Experts of a small language model.
Size: 11 layers, width 384, vocabulary 32000.
Experts: 20 experts in each of 10 layers, a shared expert of 384 neurons.
Training: a variant of SOAP for the experts, 354M tokens.
Below are experts of layer 6 (counted from 0) of a mixture-of-experts language model. Rows are named router (the router's row for the expert), up (a neuron's input weights, with its number), down (a neuron's output weights, with its number) and show model dimensions 192-287. Each number is 500 + 25 x the weight over its row's rms, rounded and kept within 0 to 999. Numbers have three digits each.
After each expert's rows: "raises" lists some tokens whose logits its average output raises strongly, later layers aside; "mostly gets" lists some tokens that are sent to it at least half of the time. This comes from a sample of Wikipedia text that the model never trained on.

# expert 13
router:527475538503498493531500461492488515492508547502488508532502482469529515535487576507510464543489450492489473534470546436505487533496497488529485483526577524503520515496519496513496524551503487474478499524491557484440525456476452512517479516532482532520492478488487428474505510505482536547
up0:513540496505499459501503532487509511502441458488550525510516500500497493477524494507478484510534522502495557537531521528525534493518489491573480522494515486541471475510524499534485510493513447479485470496458480465506526507462521468505456475516513482518456494485491493538442473485499544494
down0:491521541504499485471476525475516492483519514469497464503527498509475497498510504501523486485501498483489494498491514482478531515485482491539486489479502554466454482504441497484479450487493474496504463502510437468533423480476504508507474502499481518506500469525479486509512456500460541461
up1:494514501490483435509481516505512534525542498480505481457507505508499503526514478513491555491502489451536487481514462570509549530511489548518474517498474530483490463545499519496516515441511454458447503504462497509561526513465509487475541511477502517512503494517527470537469522477491495479
down1:496498527517469482472512525491486478496528491491522474486508529514490504491475523524483480520516545533526510499500480504511513500502500511507493475528533481535470455544515542505512491493540498464490500459488491531511510463519539509542498512496523500495498518435524472493510539498478464515
up2:492519482499513487484542496490513493486467510517546545472489476517456511478496537503518512491472500479532480543485494492537494505536488493527504468546511490502488505478487541526509487501497485502515502519465515500481508479481457445511475504482513520501474493524489540498486496498510497492
down2:487547542499464526507454543473486553485516466486467491494515465476467466481481493492530516504493476490484522496481491495519496492509450495440507554518499530494481515540518505502515516503465506500517463486486520484503520458505460509555516493542499533537512506505514484476484464465489556486
raises: ".", " in", " ", ",", " the", " and"
mostly gets: " Russia", " Italy", " India", " Japan", " Pakistan", " Canada"

# expert 12
router:446536478464466511525464508516531501510493440478492472511459491524510509491498493505503456536474477477505500484474458520523537509473530498552501533474538518482512482496496476480501559489525498470525511544449492509517472498506561472516461533521481488517505503474500490502524510526492471507
up0:497516510482534508502472547496497499523533462487468503507510481503555520523559486495526462509456514502493453542459500538516539486522524489467523508503502515474553473520510514497475498485517487473515524533512513509479495496503530504490495496469551481461520495493493507559515540508458459511
down0:506554539469510486472509488506499488484476515499525486483498499529504505504502504517493508500463518494488514506501482513525582488507503513505444527520493545480506535548522516507467482469538533459454518509505499482497488520509475496522507471494469480467505535473498506492500582483532500493
up1:504524464498526486513494485503503507467476493479459537516517536511527488500493539490530478553480525502490437515463517488508489531502525505490536500468486497526522514478521486528544534483519519504465534472469468490491494508486496463517486498524491525498522486484497502481514508526520478496
down1:485521515486488490479537492531518502484524482467527546482485511502486476535489534433458457480524528444525459526461485546459499532478523507482504463487475515515472520467481493535537498508489491449494498524478503488520490495538533512532453509499533522529491511515481534494503485491510478483
up2:492502465470532527466534529500500501451472474491520502484505482506521524478485465550497515534459477536550503523511493510498523508535467499539502562511522462552530502511481518480520494477496484518507512492522494523488509490518473485487502492545494520487494512529520515477513563473472526484
down2:521524473483543553502486469512464490489563484487532436502534477520487513478504525493494540516522486491503506507468488467489505479524438502485522554516532512512550544481518519456509488480456482511453528511520470521472509500507462484466514491541466517536464510496505512476481509460478509461
raises: " ", " a", " and"
mostly gets: " New", " new", " Royal", " local", " social", " human"

# expert 19
router:507534542531518484501498523533523508500510515484516496515521442488504510487485504535466508515460473483510491504499499464517486506504527512506521465533512461507553463523493459537457550475501493496504541479508571497460536520469425477556501466492474488450496542528494487547539520513512531533
up0:470508488530506521507509522483454517452497501479481504505521485491505485523481504537565534483436516502479485491478496487503514529495462526537517483509504457517546524477474527437517451474433447483461477536538549499503504563503491533547527501474501533481486524499481480515482529516530506460
down0:532522478498521495449497493506481492511481493526528498512483576496490513520545508540508500485520504503577520481498495498518467506503539443527500470489498470502515509488535501478561514459529477534526522499538474519499473522521555508476503455513490534498507495470508498481519535501531467510
up1:450535540534476505545496481468505482489559535508504487497468507491532512467513524525508494526539460463536499479519513533500517486504480503508478518522506497453529506527503500499500504486504464485542476475503496451490484491524479492544544512516461504478518567512486466511501505491497511465
down1:525514526524477508515550491471483505499555484501496519514479511499495535508478514541495486495499528527493510470487491505465532467495521534539484492503495502499490477509543551481478519498428453466502476493540492534511503513521505523471528464507476479510505482537540507462490519474468523488
up2:507488494509485514515516494504482529493490532469529517503498497489518467463498506530470506524462547494474506486533508518522438481471533501503517501485505487477493481507523433451492524465505480496502544512523511473496525492478515506475489482502500462437493526515456508516502456503524511513
down2:507467476500494460491487491516505521464528487500484501522472524424512509546511508486550507491535521452554525507505490492522540502496508483455474500495501481484529539513492504470513489447513498514487473529512495501502512537502483457493486507503469556536519564508540496505488474494455551508
raises: " ", "-", "th", " to", " in", " /"
mostly gets: "–18", " army", " Born", " member", " '", "9"

# expert 17
router:471479497460517513497494494499488510488510449553492474546479499471515496488523544534497517484496493509521506518536518486490474526458502470508463529495502484494487471507509498525515514511488492450525513529479501566492457511498496486462516511542513520490467505510506508472532487514467486471
up0:479513474492535493455491451505503507473557491492470457500486492492535519480492506504559469480481537497483496516464479456512533546440513467507470500462500542466491466498525522505475547517501517513513504516487460524505521499468519501496523540501517492491477461522461463488519518485525502539
down0:521514463520467502533482530491502507520479528510513528491503551526499511555528497553530529479500529483511480510499485452486512481538475481496512487473532464517522477462518526484521461505530468562493516514528527497514479488535506471505523491480524513515494513452487530500511500505510462534
up1:495540533492488475517517487515492515465488479514498485472503504458507525548481538517502483475519457518504501497482489480510496512543505488492482480495491524492473489573496484537522489527515458518492473536489529485527520514486478488525503515481488507500499479475503487505506480509487479481
down1:503500474496501516438503533519553462514488512505459532516493486529482520523482544503493502533533474507493475487508512478495489519490483499482506470491517566528530464481523499464530515466532461488515504501509474494509493508435513526466502505488460506473471478530525545521518475486516474483
up2:543531513524457523491496502495522492484511513493496520490495465486533513492494504519490529513528523478488489485478545522406496468558533514499486497513509483493486479475507470476475540497485473498531518492503489562485497497520488508542500500494472500500497465496452440467456497501500545472
down2:497504454448487541473495504452543507515505476542495494493503487507498503475519513516498493499491457470492472479527497485490498489506530506513459492527495481507546496470545506496509514492502453442530482506480510497508453507486519525453503478480486521505481508505527495510499561469497463465
raises: " the", " ", " a"
mostly gets: " 2020,", " 2025,", " 2021,", " 2016,", " from", " 2015,"

# expert 7
router:494514494493525476518497508487544517479509476496462488519486460479518527532498495490528477484481462498534491473464488484488534525456496526479511497568520527489489492514532489470512521554500491482496484470524512480492486488481485491538485532527480512485488495518535493510518481514483529506
up0:531555478503487553511477456528524491512476485516501500516513500478482520512534493530537498518500465510528498492462515514446486524514502574454483526457531507490451500491520496445514518527485530503492507504554500498521497447468504516485471534490487525445500490509515488509498482511529441511
down0:481478523548516495492497550504498497465510514529467481480478494561512506551535489536441481511494534496508489506517501483474478498499490537493513523516494521504476507546481518522516523514503493535499503464522506469495493550467469513522464512466516486480502465476472512549521479505530538528
up1:499467491504482501529519509465473484506525520499483548510460514535488512488511452505499505523533497472508491494511498464460496478493487492481453477483490521485518492505510510540512489495485501516466522522530524464514489486496482465476496464526533531525492508505496492484482492495505471495
down1:473515451495502465494540490485504481495481543542487496521483518519488481496508485468502493491460503493482483499561528508465535486508482500471482528462452507480495530502481547467507492536525489528500518528503502522509535500499483553497496487482473538479525514513494497503459522543501503483
up2:503486480515519497487498475518459513537510466527557507516482500507513500525493527485466485522479488517536525518542487511520506512497515511503462496508519502497438513524508516524509535517522474467488496455479518526455488472479531476537528494459483539512524512518502541466476507555490511483
down2:501497519510477535471512485483484489528527439490476487503506501513516462509494451489484517463488503511527491546532464536523559504504497542500492483482545473481479503478473529480446496475474472540487491498455511502504512519497525475515486472542479492488491527518499523472507523502415509507
raises: "\n", " In", " ", " The", " As", " After"
mostly gets: ").", "\".", ".\"", "\",", "\"", "]"

# expert 2
router:478529520509509503487495508539512533501548480513508486490503467495494517473492537515478503543438508497514468499518501499534519522489507506549470523506505459542499483535483512509514503473473488485502512500432511533507507487492466468498523513529488477481522505508521477527492512545484462453
up0:483478482461522512495496521529508550473501513487491448482492491452497511551488466493465523480488519511515489507496479506502503482491523538519476501499506488548507531493521532524505487503488532502516509522506526496520535521538521473485511501494528518505518463546538480491506514512468486511
down0:519462463473540462511506539480539477477473495471444500478488493506473503528524519556489449455543511532527499488535519485474478513510535520460469551476506462540474487489512481487520521524504498491513517495496522523501504549487493529499451509517498536533494489506455514515561449486491492532
up1:497483471465524515498526500511505571488515538504495503501477512493508466517477529469506550506530528536487494537493541540513515508485503472499488487486489487533547531550478487480500525521505454478500521494459497532469504504557481516510494473496482457530496506511470551499494499502506505483
down1:516517484500526492499507489505503506531495562499518535496501524510482491508472516555543501506492522513516494518526460546512491517517464503476490466491469460474497508529514477494475547518421488508481523496458536514488459489489468510478476528466472477457464487463501543485514495524530492474
up2:474514457460518501490477565527505475489510518502524483472484504477486516499503507512490495491509539527462498515544478484508515504478481521554525506499507483535486474490458503520494513500496462492531518490506572515499526505520480521529497477521477502477486546477495501487490505562458483520
down2:504507512524538488489519484509466537499475479495459536497568486507522493484529514528473486528528475494497486507520489493494513468499497465527488477474468511509537508473489461467506529500468545474447468555519465499482492484491452516483502461559520508477489503479516484495517509504508529491
raises: "on", "s", "to", "in", " ", "a"
mostly gets: " World", " Super", " worked", " Grand", " able", " ("

# expert 6
router:520485525511497491494478503522524516485513526525490467495525511488520499495473503505431512527477520479544560513484476462537485519478518470495479479487521512513541468517534484512471486525482458497499493509479531461454517482481473504539513483499476473478491517513461507482531557498475526474
up0:495540465481496469538549531524494528438530517515513500472513501531480552518461472485490461504518436507499525521511460513481488529477487510501502498517523495467515540498512508496503484462510500466492550503525511462543451503481514505474456471499509477511484479505507478467503540517503466483
down0:487514526493508505513473462508473500477492471505524467529517515490507465482501471489521535492520473516500485537478467455535495547508451503473540498497529506484484511509531487509536511523518516503471522480460514500525470508506465527499493533531464509525493522481480523461524472515484511503
up1:533505514485527480493490497528530519493503512486540424502484470500544530480496558499481513529529524485499491499526532491539467494517487478474538512529541507494505490535534538462496489513513522504493517465464536493469482515550518509531500475497519502485497510541497536505536506525495513513
down1:494469525528468512512504517475511505472504502514504521496529494485513472532512507541485499551508514505494442524496506500492463478537513492477469491471529535487520527539499491486505503455513506490546509494507463467487573527524518488488492491496465498527520531457525533497573544527470515475
up2:483495536475516535508478512513480503505486489424478506526520517492486491518500508523447499532520538501534501508434535536467465521474507496511486468484520473507582482528490495485457511518497519503483488498507453520457474507492488480490525511476520495518506522515515510472516504492468533507
down2:520489523471468479462463526476448506500478548432523516507529514572507442488474554464509529516501474487506519459457500503529512502492496552499468486468523513508530480475507529473482513484488525458547463509486462501466481494485508556466526510459506469566498527516496509480503491520498489519
raises: ".", " for", " "
mostly gets: " N", " K", " T", " H", "D", " M"

# expert 18
router:516480502523467472539483470518547552435521485515462501505477517494557504562448513469498526535506468478503489516463457447537472525496562510520497508519532531546506468488469517505519534515472426491514497539444514494465516494498467490516476495508483514546480514489526462489481554497459512485
up0:526511534550501519533514532545518497449520505477481505488490520542510522463455422540482495519513507542487464493493490473468511526506513482514446491530488531515560512516505546466483477530506518503535497509536498475530486532535495481522516515525498479504492500456500476510509520534498516436
down0:517485512501528481469499507498509476521455537560530550499459525480519497479527495512502485499512497544502513495535568479525479526520519505560463515517478519517481503499481477476466505443498475475466479521513513504519508461499471499488506477511492532467489512471506500458487531519515507479
up1:516533497514464506513501520477512515483477501523483476432532516505467516457489559482484455451521499503478569508528491513528500526571508501514503475504464482502516479482524495497470539530498493492519542511500502491514518512474457467483484498519544467481512484542497519513520474507493496498
down1:523485507495473487512481508491487483535491515503520478492536468500485491513527505483516488455482494479499503498469507524481516488532504485522512510544482518482496494562537493516509535491497488474475555523442490511496496493545480496495500486485498510456491504539500541478506480505488527520
up2:483511496489520471475467492494507468483509486554457549464476498511550504493473506505443489508490489422525486506457510528538472481519504488521503481521503484464499477490498499507525519538516520505501495496520481509465501511482505469471465520544524545508488532503477469480496546501468489491
down2:521562500493545480506470489532478490508546464521474486529525473517495502550502466483496434480530521467520491507531482485469461517529488520495506472471559492493461499486523500524554485541453492512446503537508485500527519509486488520518507436502477520513493487495528507482451499525491544526
raises: ",", " of", " and", ".", " in", " "
mostly gets: " school", " head", " government", " role", " President", " president"